Weights of a small mixture-of-experts language model, trained from scratch on English Wikipedia.
Size: 8 layers, width 640, vocabulary 9260, 115M parameters.
Experts: 24 experts in each of 6 layers, 480 tanh GELU neurons an expert, 2 picks a token, a sigmoid router.
Training: a variant of Adam for the experts, 544M tokens, 8295 steps.
Below are experts of layer 5 (counted from 0) of a mixture-of-experts language model. Rows are named router (the router's row for the expert), up (a neuron's input weights, with its number), down (a neuron's output weights, with its number) and show model dimensions 240-319. Each number is 500 + 50 x the weight over its row's rms, rounded and kept within 0 to 999. Numbers have three digits each.
Before each expert's rows: "gets" lists some tokens that make up at least twice as much of what it gets as of all text. This comes from a sample of Wikipedia text that the model never trained on. Tokens count by the router's weight.

# expert 8
gets: " the", " and", " in", " of", " with", "y"
router:535473526423499430502456461434487481511563434525429544557447475421423519471468402475554567461603419462541506486468556458507507521532458555631460527468644473472507546474419431526436428503478498511512517427495405603527557474525476493469632550
up0:512591524483540483439527531513554546507509523537506394517445518534524516578526569488494480530536545569382527624581468539533448540534532490436510463443518484596465491486590469458509423498526401413428505463498431511537525514480493560508491484
down0:500465484523419530529549532496547490516439411518526497521480488530530483518411495420527503497524499516522518448547480455409526520571573438535553489450426495446454470372417501481499497437523526504505497447477412462497460506530462491451421473
up1:456465484558540532450482472396503523585402510466433474493470550434504528487558477486474508513488508514580537521480580478514590548532447488508499462451469457565488545463477472443434555420511571454536531461484482476519432477561558545507418456
down1:519494439470598515547491533551547579469505526423480568473515453475587499421504474539517437472420481552462538445495528472536475438480549430447578501503453376588463522408498494529490446514469498609468577513503498476533453491579441450522508532
up2:510535556596526519477560505587498470541511449398482493468526400499523487507550545508651580467549431450496603495491442422603460499581542566420517458486551488532486495589555620533557512483451432549476406554434414448538581491547561518487441515
down2:431489501557530459472458460479553513502412368461484458516449554459545492483516552427442466511550529443520482530495367475520451521552533518479527537486453525497556527561477437507460527432489453531531428480511511480557455547431451504403391504
up3:488470551563462578508455489485518486579468423500511561487458556469520479462503470463484574425489489554441515480538498465459423478622528493495559493582533505514482465528530565405448486411529523448572561457594532523549495445491512576515523411
down3:440607552479583469534491509513444490534402547622461456560517447513495439587557379522514488546459509475479440506460469512524454467537470487500457496583484487513626517488560502468520475438497469488589573467558543517511521520454449521511551474
up4:442475393465412439494477538448431420573523565491485495434502532425501482492524441481518488475444510586441535547532486545500460419605487542452392566502506450483524500491503497434572445423581509491538439551482536474539477452434515514511511508
down4:512504449521356473427480457386487480520571581530506520555510502503439471502606510527432483516480501410521579570527511512427448528514521527552462481426481512474477525606487528399451577488515358427527475504501572643553557496467483538508476464
up5:550488524570529537530457519479534533474516469496476517437529567459500483420474503500581538439444568656439517533622528571623468417525487482451515521506445536494491520422551558365526485448546444453560556526531485526483470493542492521483569478
down5:466388520450500526528515466545446478461491579575515481427564426454506532409382518470481476476507510492514458511463518520530451529484511509373477487521472544465521549414477489527473469506546428536542520516530435680431547505535494527390515497
up6:579568427470528506508458467539527490502479532480469544514470517544524550572466535529480508503532522509489429565562462410501485516536469566433457494468429620483520479557479551563521440524501518495432592440558633508507507455481443483574501532
down6:480596416468527472485461424450500372489537401563523548468517520508495601470496521559467508497536579598508438455503480511481536540576518557461502564502433472388445431494465526513535463541536412491528589455442522481415526582560548467464514461
up7:546496489455572524482507551496562554438548556458513481567500471498541571571483479504439577473580504515473537464467512593526424497459492446471511514578416551512567523546486454446514507514464596551585561488514498533616553463518511535576436595
down7:420459472517507461447524491521488528500561493568570516564538503539518509563512531509433468557415520378595491372505451509447364503505515422617605496598502439500534479532596498504517489550486570409460402494481480541468465516493537584526410514
up8:538475532496419549512527367502575395460503401434449491433450514452484509460460451461555465534506445593515561548475465460507455510603493581493510506502560557451533602474354583485459444493478507482545457472467532597511489457587443491530520493
down8:431417482515517527509499539614549578483473545410438485525482479586429480420451394527387584511410409552508533553490442442594505517556538517489473460539470419469504487530485542523441547506549544479518520476405460409517514520501466534465496485
up9:500451503452575474504491632484503448490438466528497594485579475490581530487439533468521479448488520497470455495597501520466514618461434505496489507529546486387501459494583524508512487467428524575504469477535575484432493491525561532528528484
down9:579481547480454485465480453495583489552499510507552535528477566571514501499541447467462561511512468500434505467514555513451387518541522502577456559545428496476607484494550488470597495530510485476481545477484368597414508539470538509538481563
up10:475389457502511547568487480456526537477473501499523481513489531481524501517506594557562477540417406574522475437565448527474518441531521577673387569470453518460438529525454528535510444423503486478497560504567545588526495505534481499507528543
down10:463499463516501451473447560561422521380450494427525518482560390453604385556529531443466427484487537619567556455449500626469582505583484498549587406531476474471493469528502495428578573482483416475528501586478545485590455479462487603489450540
up11:484438477570584480482568527521572448493601520530528504472429384446512541555521425505463492573587474544531433523511504427434557467540533504519490375532493577495519440500474454479512568520474546548567533524455547544604576500570408464556553559
down11:476517431455425528556465421499434487591472481513512499531538524521567485571520455431440400490451437403517542517426481580462449540388475481509577508538436478428607580540516441524524401503529489518498450558470631579559514467398447555448446456
up12:497520479446461481492436447478470421464583507517460493426497476438470408513468466529502473500542458506485520520486484572480526560520496541492451398538501577527460562548501445435459495468488488481561554473449406525553560432449535463508520525
down12:502489504421498440511519507545536511594504441489531515533474427613498479493430512539492582522490567527505569532394516463539518454501432476497547520449502568588549599490531500448468576487519447547476546575535527519489530556518425472578486539
up13:498440376447483523409471513487585497530546500558397559514495572453488520455581466546474524514533503484514490603491525456570540487571533493497549446542521504502439470472534445543556466525460462444466539516485498452461485562539470507450465446
down13:436531483509514508485396571504533491541411509465463487472435466474540559527589541548428503482466555498485549408410542479543556494631533467518586506488604482498551563562472505553482489568450543525575518444502540395470538565498424438478413573
up14:471396460465553488538547497439429572519481393529540542427528607565488486454541427560560507510405492543516553489504455452475495470521521428505529535550481476571441454402548407560418478492478618507581541532555522492527448524532566587505527448
down14:461466488494486522470550509512495465411553494537475513539363456591445504446546553562526517434477471528451575528534565471498466500543505479404475476531468512451452402490597560463486479514466445486505462452420503523523551539451442493551503424
up15:547524548441428446490444466482472528496491438526543456378511494507606483462552531573471567572558437473412390516543455567515553529573485524589574481417467653548554432546520559495635526432389451572457449403513549623499497573446461474567507616
down15:524502547455562545569529421510553497440481516567576551455498563434487570472461512437430403457418532482607501471403370509541526517575478538400463513469524449425529545447462451471567503540468508505435477549507451518542551477484473503489523507
up16:471572554521519426424493380561478361555394407390487356532544513478529411512468504551464559438510532483532419396485520517552437550467535522477520516500518629544491426520502541421558452499452526504425540488554511525561464556571456514480480560
down16:539528511492543486528415543573423552594442483510496504476465536548513570456602480556490444492586505544437526504542591468599532478570427457471559392571501508515502474443457567451543519397513475527507474569447489536540437574437511490527494516
up17:543459495513489415512492476489504509465481518569529389481573415502487445509615485519507502583489601543458417511574496379530480418510535452589536541447483464520435406476469476496485539398503461491515478485513471510513538487523579479454494534
down17:420447577532489525515502486502541421546397591496406512492462561475520546396543523500600476568568446524541467512495516469428539443450510483562450494526500518557460546489516422517497536548439486493532505412530522506356559446485520505490429473
up18:501494550490533483521428407502541527471451500491437480559487533485455477416483444526542526493479508543446510562439573446518478504539510533502440443524528459496478437661442525503537595456472552402493481513495511493441476444409523520554415474
down18:489554574491393521483472509470520383437511491536518436509430503438514531475558466464535563565491483428517466548495529419435444544578543534544474482546395451510448426526527458477560498497494549502541537464540566572481524488421509550501551514
up19:414512468473579589459525550502573561568524488404538507468432598465470486498406452446497477479450497448501457527521512531505481497437468559507521460493526493531519480397490561484485464486470617499569453504581441528435441533449556519433535515
down19:511545508422397494504556556470514451528532503461534429529524406538519507437432421577422539439476473477435498506432584507508525514521538513519519461515471496414430512523435509375503520485506440619443455439495535471480455510515541625409439469
up20:469458509381480451465551443431487483548493520517413487451491539547510483536477523541401556535527468519633454564412449446425509432545488507524460501592527563439510482519435562529483518496483495512561637430422406435452463443533501519476600516
down20:508531416450576452589550504434465587524436452465476557432564551515453396529485483526499574392514550478507463468576495525553588445508507500541464454632509467558564422502523445470512489469500451533536384498521530403551529514534525488575494524
up21:546488394564557527532547478472497541510531447477439441480456528512523513543607548572552469450588407483538502564459521443475470542458439468567447491558463557593444524503519567477527433530408493513479524527485390476472580435410585453485421487
down21:555492473529469493572512469442459450565497421580499521496513530534524472485451509548504498571502479426495518381517531514526423604458455468443480505569535441438431436541517502562449435499502453549396569464519517373487544576478521483414528560
up22:511435463548533447478529538455505487449567470505540520432366543516504513449536567542499526562542446542452478512474487436470507542512511477475432440482454589514467526541481511400517487570428634540484524575450452503518412485527487455542497559
down22:438482596487537481461569483409531584496500565473521454540540554470477406486515563502654529539540473547442485513452494596504523499583478563487568503573472478452529543466670469478415538552507551475508467485556529537458455518522449477491529483
up23:415519546459530409523556437472491506526455454566542473516506475381485508551564499600561573494654546436514492459479529554521429413408421524592429521440568530582485578593439511504481494523410521505536472514431482533508521449509521503566573531
down23:556377446499571543464404538566473533477461391484481561416463464526530500545466476577460508519411487435498469494532528475531518404424455452522517524467626471489508462639496494527520465504507553488507546574469424468566522467524496451416485490
up24:494508481515452564499452502411560506478498548372541495380458510561494465640622512553557456484464433593489585621522446574507457477576462464484508473558459491458443565510492450574534584540467600540540599438504523465509464550462550575501508452
down24:461558512528558571494457416468452407509561505455603465585447457554591580520524485479542526495441548431505457500546565476449442534468584498435522528555494481409580438546555554520509527512537499532495478515512562537399435502579435569462506536
up25:415476435441470539493557546473558441590413493486492552430518469409485584475473546570544522353551505555519474591525533486426510449479526534516546570615508545399474540495488514523548522525502482445450579552413431428538461591421511566547528615
down25:462605482371536520572483472492513566490581426553565522560479506554534532426481499485621383518487564493581378538596439394533500532489580537526493493520515454432515528439498513478566468506526517556431530588497556400507453557368524500434490547
up26:427467487490374523488523524492514536563512452484493499437525532480594489442478525501574519425472511465530503542489561543535543438536524474498520572545501476502513581450442420497469434532390526480452490472540506535479478477534472511536418563
down26:484478472507495556485448470605542512524586504525532537527553531531574498447480469470526467580389583475478506434451414562575474488501590473445577466573492525466502514532455430468571571524399500436496507461549498584564337480491504546536484513

# expert 13
gets: " of", "0", " May", " October", " March", " September"
router:459468520492484565506494570565495524465440508480522498415547498498487502572453478446480489419542471516502485497521419456504519547465550465472537517553372533486476525372491456569513506494467484468475472452564588454466500603485584582524513452
up0:391520512513467465437507460448506447480560559495517412507607358511500465488530514451522543535546582506513514540437453505516549446497566497384512520468368467470512640464493512530478465394408531475435468558452425529436476498532578542557465553
down0:514492408434488531528577392520563414538449552485433540417478500567469508602486491427502497516401573492469565462578552533572597510602473508460450485506435518486518592521528537519518537538518554457470477476435469503473451533503491496478512521
up1:601541531594490408548587512513500482489554584532445467565468534571483420469519476599561457543425474530446603535497527405592487486462495523513555545376391559513455478514528550515535497465468575545538478504509497529454504498485478530484531562
down1:551488520516516588616580576564429509466517426509465445428439523435537506567591448484588502523543534492477504460485453440500496489440568538439495589488428481555501544470503453478620431466467411433464504538522475469478535420414494457498494581
up2:577524587575427485542517513504457500493465492584534481452433437621581484511473496486565516453497540495518489456460545503469485510480489539568459541549467498527464582509569515504526465445474515560518380490563515465586465490518550543529490567
down2:587487567544511407514544503443621546552471591557491575496504576532462472550496509539508571515543460598534520476483399459516448497485568518453512486534517534484518466526426494555533463522382459556542511498532513542439437500510540493453491526
up3:493444513544440533586501442505461543515466430502449495439461441434558475481513439437512574457446581502437527517576463525485489565501461494567523443531484469451486423413488491526521536476380512523510431506421453524453473465527636581467467609
down3:580499482506516466499591491544545484394453535505481528472534536573435466427466433529478518658330469459509587531440562497408532470498522519538497430571493538531472531426423554572459541546461472463502523485484539475520388442526552561503476406
up4:458531523521453481470546465574523475461592550429398381437544495501531486440485483575472577512464492549474452541568452561486467535543503502486495589500523467465444533487481585463428471435476594524568511507504470586498434595429584598565490489
down4:428531433366471438518542528581579520488605453515444509502500537478523472480536522423545497535397439458526591464483585532489470337537554455473510529444551476502540509591551479484479491475569523491455503509578575445478528326469488515556466498
up5:440415521520457403468505524462493543496468497511495445500483542490527502567447429451547565550466570458521539628469483519451519486479527622455504522496346516489511449479475539497512512475393580574522526451520502536436540436479592557349491518
down5:520495555525427512512546532500465527440470460508475555382503528527477509503456544551448458533407553496553557533496530478434500496456482581494528500566515549502413472506515551473493468483495525432498482453500491571460507505489505457484437477
up6:476452494588544566371491506561514555579470537520535504439497438496456509587426486523575540328452515592535497551460446458597529471530575511454550528540505569598495459551528500509571490461512478589515484491609539513537550401466505538511531478
down6:532531478449426515463514544463471447518512538489580475517501399582434570533372511500504586490528606481446486462555492421515492519400550496450549562550453453467471479391503457527512545435585434476523529464602485512447498410420547560514499471
up7:462492447520536450574501470423507552559514605538447508446512523408528500487539469590536482483462409530566560469492515518451389533557529599508457470497615509538454458425499553495458500482581563445538413515400570515448450442538475486465505536
down7:506525540504547549454545482618528513441522489509475540576448419542489471481478454571567528498494496553434531488558478524447525512518461499476479452437504464492466451470515451485482535472508446467513551455486561479522521545401507491469486501
up8:413453396416513463535557475498557426597436480463454514528513459520457525429423576517592543528405473517411528582484494438556449475453525492504462517472392463460519545503560491436513545436433491501457381561540515493514450496561607483558416570
down8:446487493488479587509518629533460436422451427535569516524490489566495432443453585478456518467507457485506482481570433506490443536453503533442495554402552554448521524485527515622517532584443487537531434414413530525517568516505478584537528418
up9:521476443432462519490506601541482468452565453602527458552524524445462545527515443477595564539518474468607524490591580475520483475525509534481503530484489495473485515434553641465523568454381641481544426534460513519499491513558533579568474523
down9:623453509517570450555527482498524521585548516542506542352540584531470480533552481460493486535586470550520602544414519536505536455439464594474408572551458504513493492534437441486464456514506579509572517475539559476525472489537500482507529454
up10:446490568524476510510523479557502486562431543452435463446470553514524514444456472414491568534463621500505544572508454456492461426531569523449515581495526575466397559454435452511518475543601455483545531491515493469505463536455523437455533507
down10:496527521432437515509561480489512506434447483518556427532401538468450507540510587455463502379506470473501485465449528476533487484467424542497446387502479551487483535445517509457598566465510493487544584476579510493447465461462517430496482573
up11:613543563531473549508502454454628508564554559481468488431578591376515529520515523533524511558411596594431593463458468446468468457498463604423432448512490520415488528550526544471475553467479532448382490481524468522481457454514573563476493516
down11:542498568543499610490482530461431519462509466570575533492444522380459443595503460495434476509495559526545485488462479494451513508544403546538495509481513594529530476387495452498520590460532531509455503526567474476562485522560467547474621498
up12:492556555560474478464473528465504392569530570454486477480470510492490447557563449484510459526492495565460573509527513485458529424527580591421438518443342561519448430408498517496398460443524522500481420522473486510542499422477473468572525423
down12:543481533547524640442475506443528429517510533475535504589529491481505519471491546582472548515487508447539491475552547534517469534499470500500466567555530547481584510541511562432490607447527473505488443477488525496443533479508454473487404508
up13:366426440474538476495492514527532553434476421459517482489420469535441531499497544607513523539565587558576469466506533551555490544473583480465477562536536538518483530518587522487461612510524549450502493504636522484586429473527460474537425457
down13:381464448522453405486426453388540464602499588500416520498516465509561424470451574595575488446486511581478532514504495453484491498481445402491442339524484469414517567466491571553500450445482522476553531444500446661447431472472491381461436547
up14:493461539492490508523529592538485592435473547528572524451476489532458531457461595512511428465531486507513507557487390497497522531471528518503492569504438573353555487432516501540476506478488509580486531521522514484551468555536582524496528578
down14:524477479509428448446467527521434530478386442507441412540395520621469510482434521586461433479569507438479602514562489497521534552552499444487497472495436515486500480486496466535496497509542534537543450605439491403436490478522490428435517397
up15:536656449595442537476476479598495506389523501441472556440568531559531441492517495459503493488535525473513543442472578526546513457515600518505468480528417510499530531520500554492507426467475576407410504560531509528470491506479483522524488587
down15:380521468526395571492468474461545617465493501446547443526475503464488501495457453453500378556376570489539497435530463548455439464432552485595561436452552593451537448485409447487460472516546541473533464440555547573402503509496466552397525532
up16:516527490511481517564491493399535453529498544500417460503468490512582459457524398501511544456474542483529589481482474540494422452591538622445442588521454453445528493414646429482448520468440614530501529470606615495540482457512533546490466534
down16:570524503502498457520584543570529383516525504551525441495474512449449373447382502464500504500379544494458550476507500553542541437435457530540545518525448402533487481528611446502561526491419446489570483386504443556414513542410529430561510601
up17:568463479540466520521493598492533463454548418553597440474512554501496434508576501474496476501489462509457532561503484496500445519430530424482450554442359564540512473525462630440507522444484610503490484422582498446502513470397512488442529535
down17:481358456465436530526495507557558455470452488474586507533420565544485479558452531564478506524527550449426496483519453476428540437470510501393475561517503414464536498541458551486442531432454520459452542516591496454491593625468531473508516516
up18:534504512634536489440650496459487597575507551502564481453562444537544546420382588445469475423537465589467544560452334467389490522524548501557524482540554408545448485518569472506548449517542509380462503623452615537432459487589514497605509520
down18:509492521563496559484474537461485504551496541513440481530457481496497469506470543557561545411487434566444481529544547544497511534577570592595519460505439424540394516523557571578407496623483477495448512469522510517524531481496569511501435530
up19:496477445514489467408481436479490613612514548448441471458485434433516506461405497491480580538621417525494479467574534469501504509489519474541454650531490421463467540464616524460521480507481500574564474519486571428632524510505525563609537548
down19:511429400546529458529490501478449508560555512505509564560556447454572528527499538443494497510447574474498396510500506432510489502606486543500470505514439505500498536478517643540543442530604459543565532501504486509560515598469496556473594525
up20:440442440470445510471568465496538489594626540491507468486565479461442494522521535478485506504468528437410510515545487487526564491528468521489526549485512516523571416544458533475490500475502548488490464498546506392515476484428507525530549516
down20:495503561493490562479419487567527453482469463408538489551551551451584471554570485518530455454546525520501491405559483542489489522547566484500474522486574499448439479522527546595428513434518359503465433439508517521445502525484548527506475513
up21:449486508480485435490475454537446456499426510524432495597521496466520527427469408520431531550491496487401457558467508491554463530559456505477573543512562544469476491469563550510458582475494487489457514480425460553400566491531546487500512474
down21:513524499477462414461424491539491575484527516513406429476531574459514504467524517485542505426498425542477464452469523515534476505587488493554524533532526441454553491408495456542420585421445433562435454543568509461526478397380463524558530530
up22:448498524478441468535630508477563452475541567444563508530597550494456454510531530451554433488502481582544538425484479496481429405446454549525524531490493468632426545527498542455448451476487430539542450465569491456515440506489501511549525469
down22:550469503514454466526529503515484530476564581514461470415452494548426442528565471506537493491464490509463368533564482481474471508444459497515451417521516498466454554585487467483440539472518492451550501532599474454562530499437502446474450544
up23:523474462510502438584464476511599478519559456489522503507521497500455527531446470463567522498539561525547464477527458535567497478497514488461479480396471463541476444518616521492507435510392529481433467499508477420516549520462530562504544489
down23:472375572430476573576404516560540447491484447570517496468432491486434388478605486568506477413542466530582489493532496422549535539476515491498509552531545462410573572535533500508392525460563495523480444459552526517514554520488436470517494520
up24:509510529607464546437562500488543498473494439544469403512430573510439481432497489510494524552476520521449564477428457521537446452465497512499508491545525561461589497470556468507513389487517492602492461527461489473483472446497544499521556456
down24:451579498524590482491468527476481548549595474509528478436494415466514447497408397465393592477480486448541562606524559456608558524497492536539458543513443554553490570514533447499529467521528457473572493539594531509554500445509498532478505588
up25:490512578448619470454619477567547543490540518446617468507590435545565559528451550582583511514422446471547487494493440508559493490469463489473433508573471493474579463512562496542484541496532525507464499516411539408528536529429585598485399571
down25:563503606440490439527465565453520510452506446427560467500511404527563490461442553481538513482521496526441506450418448440482488516468521492517542555621458601538534484568527471585357444524516503476481442400536399418461492608470432451467440417
up26:480468429562560416406458554429509476543529548461461482440411469434554491477465535428577588485528497578529552497474509555585432529472551505457604609534474493489596516432571466507514518525488515412566452455468453530515437533569475489597470557
down26:484448605408521579534514514500542569469406460521438532583484489535455556573399472429479509508521491495434513417540575539520475503541452430429470430506468443479480528439485566495514583481393557514422464505587540435559456569477454481493482521

# expert 3
gets: "1", "2", "0", "3", "4", "5"
router:477517456519449505628423549449546505390499347472405498524521443563468523541517358541456497513458497514548476457454486443474476491451473504412483466429544524551533554498556451512401472524534486512453504464434517470558441568459510518491511524
up0:554444414512598513467529467541583448464476380545487452485533440522463490495533563423468434442494450548563449544483496473527539464554445550554469456493439530514517564490494544472432460461443574585553491496427536479551550431546503543519393577
down0:581523588417425501471545501540526577467452516483484463446502394495486574580488513448485579546529484479570429512499492481457487549472454493461509478539456547520529505550536556563517521510532528399564500517529461493554484486488425534463455499
up1:563477516506487484539548499484515535569476537515497497436479467480458513499555453482460559547519483609488534533523418464426510498557502501576481548590515502608434605491616537470493576484478496492473502461476447556495521441568532515430385435
down1:498561446463489466561414521551395496427498434549620426574451517504510565507449469451447496545482437473531548524543496648473380543490506483518559534466568550610542545519487460467543464411507536438574474463535546471415467519386393428575538517
up2:384487552498536524520435470531450485425523528551349459566522537491514611492523460574525475488533514546628498490456435468546426482521457585533468580485469509463443587538517542464506586509571517506531500543506555510485457541552516561640374506
down2:436546510463469495541532505467456482505580606486556568534525512496452469624432534469552443418548459498541571490420522512356526535522516506505567571626508551516556483487522531553522423481417450554448552453512376472453563449470447468525442512
up3:502483501510478430529424417509520476452480470440548406471466414486455542451460496542553491420541449568545494481480431566432496430519556515509524511567474517462476564459598511477519459460502514534560519544416503525538528549480588472513489536
down3:495474525459408476564586507544469558427552521517476482561486520497564425472432560574553558478545514396375555469509489517486489543491504529536450531548510484536458432607459579451596494476497521518556591540532463502443458514518474413548478416
up4:473502525513588578538531560510557508466489450495577473504454386421495552516493439523516624424560457500571416454517439493585466485572525423563452563462540543530558532452507476450562479370451491491549520485401455482430422556441500510559488509
down4:528540442450558525518464545501513498502612533513504450550486495437423513496517552524509531429502462572429497495532515560531460497419559519518531479508614475504491543571601527506498463399498453456544488501533395428467466458435447456475523439
up5:597350451472418470511448536504538529557536476528499540500567475558553600497449471483573504505573524462400535523443465511525553562443571566475459456617484500504452596525509503421524533523572474443454482561484456541479480502453526532519471453
down5:476520509554426543599545546462610419567494442544498514540488430398506597377543489594530472634486529483546558415472462510485495469473509525527465516509552486574559502566425493551500511523487512534467481537507445555489431580567519449528576509
up6:486493436536507539489571526538546514592529503492491423496442465522530487374438496484504532506469491508506486492547468606489437565537455502480488481477460566465569533447356508527421512420555535555485510444430590459578477498480470490492526493
down6:505530507449527526481442562429445423419525495464527484503601508585562445477524468504426487442443473477510496436502585400454543510483487571419471491493471505469520551491524442539495514494571591539544359396444417473519440580410484500520510521
up7:434521468494460450528500453427539575518432372500505476550470446594586536441496484623449514547531562467576541549456280541560469526501497578431483500530382540428429484424384515479515509467491565465531585497543525499559489481444474542526472451
down7:454507506488536537478487490458460472459442490434493491437490493450573497435466483553359445549574492479534555586526475411504466487514522485541529474435410505577474450532561489564524466496492530515432515445483523508537516443568480508477446513
up8:402467530545522505496553456510482572440445490553444523398480548548476571473652486516535513502572446467531415528529500458449436547572455464515475464452564400540427543594559482530528512453469534480485467574524525483467539518489499494543559504
down8:470468505529484489499532398516454494448529517583441423550498443467463544493497542556534445486493505426505539440449528489442566433463552499508468492401519460499506478527428510516590554436394548559464555472463513544416428512511585517495526477
up9:456535427520498534465454531496601460503476496474522575522492552519584608443515508399524530547583503509463601523545501435579554489567537565515558493540532459481492493543560502427468507482545489525448491573574556454537451554491557556538565515
down9:562466583434603464566520559487519446497434497602483435426506501481493497551455501479523475539490484459512503510487495495497525416544530492509494510461472428523615536480522452560589538504524465472573510458451511495592475493581569520454486524
up10:512466591446518539532514484509438486499459461462421521595463525520547504461541578390540520458467500513526445591579481452461384553493440553583493438535511431494461411486514616466508466514475531517422449559528426519538573447429528531527484550
down10:496414498449489538517555501573507474480513519507399435539495478438491472548529546510473418500471536531489522476478470609584476530537439530454515555461523494515582517487440470456635520522473385472413489499536644455514483498541511445460476419
up11:464454502583503487489444486561504501505560404444600486454505491527530574531477496495570539509502459649510436462507538545631437512455485510487548518639546569505478586601522462415530486478460531477538503526466527474540567501488488501537568444
down11:521466466519391488425549551546520485476470503536477489479574404534485525511517478429565579473476465493575462399422356492494505514439562578436549520505555528430472508523551560549522494521488499564560502514509490460574499539554506642497512415
up12:555528457548463515557458436438450514514594496511474493395459585594528466479448524495498563463581470433390586438551409559553435470511496476446515539509509493551440486479446500447484460434515513553533502471452464535537482547430453566413555470
down12:625517498554520570608517536451501460510465483457496393587511419575432575482495528531553482568460553508469531478471571561478440548517472544456460588453547537505461548556438511464460477421547547484430477508472469576562566527555474576471549477
up13:510538499535495458466573470550554533521589413535437563496556469568470602529409444455490522552568505555614451567448470426537582505545565539465485497528416512559429507391534483470482522396419545463431530559487517447509523482444426476540532620
down13:573512529455531522541504541457490434465389538600558540441424526542533491603517561529487506536581511574450411504579407473437510598545471530390553501438473608548537495423450458587512539518419458529570489549537470495434539429517478465596445487
up14:521482502609501448515506519526587519495433502475518494421529464450471523494504491472537502475538520559515516514550487440617474451488564557483458421497576479473488556423567490551480431403481509513525442564540484509543515569574575538493463493
down14:476506473550397475576505474479481517389589563512462465438479550538542370538494481482492451572503478538524503462517522523440559515536416555517490471510538500602512461464481506503395488549542465405499512505432558549496495547496504524460512495
up15:466541500503479551531458506565529529461555544528556482459482547493560511527534526511521601459596544527431421503412485550537513474451468465525520545492474518430458436453590527465472504516411504469518509542531559406496474514579476526575428517
down15:504424495462597555634421555520552481530434493525521486503573495487470524549484551459507493476465476545498507503474510540545556565515442476499427531470483509420468539530492457465557643534496512555463553442457443472535494592567572424592438462
up16:473447476533496413510561474548579497424562478488499516471505595603445535514556450449532507462499477496413454519568460501536504532463426527539448461491405502565411445534485513466577466498454520475558531539485502524573436489501530399540485521
down16:409435471427492461500472584520547521493627519467621566375495501445480479514515569551529504563490570448496579526456538526502481567507505457501466600486534501467439526470455500450444580528544440466472471557481430532406481517497483545442522506
up17:570410574463515442524663525542478589462490482469466566554527448562566507403474447412555466407612511503532606583538427598494432473454488498475492512459459516614509491449555518433499535557454442506485447533498526568621481489516504585550487550
down17:546560504645502434592519514459532516452520473506500536563574420598498432456476354484470509482509492611558535400437560442432526527520485524524449451432508560459429553464517463582411428468508527479511428459411465469563416561486504521520480575
up18:469455403527547532499545497453569543524531548547430495525547483563489524372499458483485492494510533442500484466378442584380537459492526608473465501521506537504481561417533566506482595486504591550509523558515596575530482493440554493456446482
down18:478475570498515448529507435464477502457446465537605564465498420505473492459520456559515470550510545473436451441504513364490499459466441545512464501501433538532527535415474492565392470504499461472534526383440421463450425567475532476593514492
up19:471486511590469573499451499476585509495505498427415445542510543572496526465418452463455503601537461528458533530498485484522555472518521529461501499502505477445571448578454464477512406501445555535547562511538406500427512509495535496507520506
down19:574509549533570501543566517427478516496459504467481436460499522525548468498539535541406559447503463516460530510448573492486481418537468418624416581439462387377518507448572512439424562438526501608523534498532556441523501535553592486565472496
up20:594467543473434504430611495450595474537560457457480451434488387473564543534493497489455499415489441437560489589455466602561552448570549526532421519541560518507496541430463508450486481448530537497556593521481546537548513483536593606569507594
down20:430482421603472559585427447519531550600545553545545448500552489495466487576527525510496498538433550502475634515510471532412615475504400473501509596450508510479572446443517525508488543493520492476580423522467452560531469504426440557477594523
up21:503530457585480538489489472479474448543523481461520440427574465547517507478536422541439491512502495525506406529604456503520439506573479426580494535444517452485535561527535520497501517501549573505586549437541517553574464485610506532566461531
down21:466498423417534511457492603462506499518487511450444542525580609505515459511508549493534484429392454514442422471479596501471474514467488525481552554495558499424580587612596514540505580436574512518492402453459513479504589536450357517524661533
up22:572349515455503434474610479599468443452572449432477506427558525580506525569467471531500519475463513449539433505514523484509551460553510536495518504492438506565455530469457603474483519546375553515449562538490461450572604491486557589549473497
down22:473481466556423533608501587493548490469534514492495556491463469603520560478520416521440584517568517544478455358507545525558494498419466525493493370516564608523525501502492378581389502512510561449438376449413447517533389557542459546515469452
up23:454529489561523452474514499478536522569481593547459524499548468562560450475510470468448482499481435486502466466476496599521405464480436516506501494478412481485484525592518526526518425490473474585588484475505489494534547441445560572494526511
down23:516514520377551559498531464521474457464534506498536428469473577460503525587533409503466561453444524427407375481430526520423460519445441484525533463526555530472436444476590496514478537460550476502466576494520440449436460488472379489501481568
up24:527492381610544461504527441435392547431542425608462375429441523531465478543377484489467436506500406570561468439490465450492483456512527524455543468507454526521471532395469537393512541513466565514472452452410577402579486445513460512539549572
down24:500424512491448557435496542494482533494493515415574442474475485497457517452571543473570503486536546439560453513463485588622502542498460489465509532496495514466402454441482464585469450561527429470520426528487454476457471447516464416518517498
up25:526484435557481490494505464533459476432499425396511473492565465451491554429435542564543563456471466527544427531503528486487395527548608601488402524521517557508451517429425524475491498379465482545437526597492463497506491458479497483526561461
down25:522558447388516497546491453403497484422474506516540510479510573503493565490548573575593561529537454419491476418462412503472428497529438498584476511535507437396539570527525495521411487448503478524445543468605587498432539540510506475484462510
up26:511473544591549427570589418496513575513496459511555493455413493465440464516497541441365425496557377507460520565408494477457524508485521559502521490496465473506443466500476543556502486507505499507506542532514501524504502532557520559439457566
down26:490457532514523527507494467446497415454534487505478485545529468537512554483497502461413493563491427521494424504569501513495552513614555494463463544490573511548521485465486491473392550455455423486478446468374493489496523534437561510551475473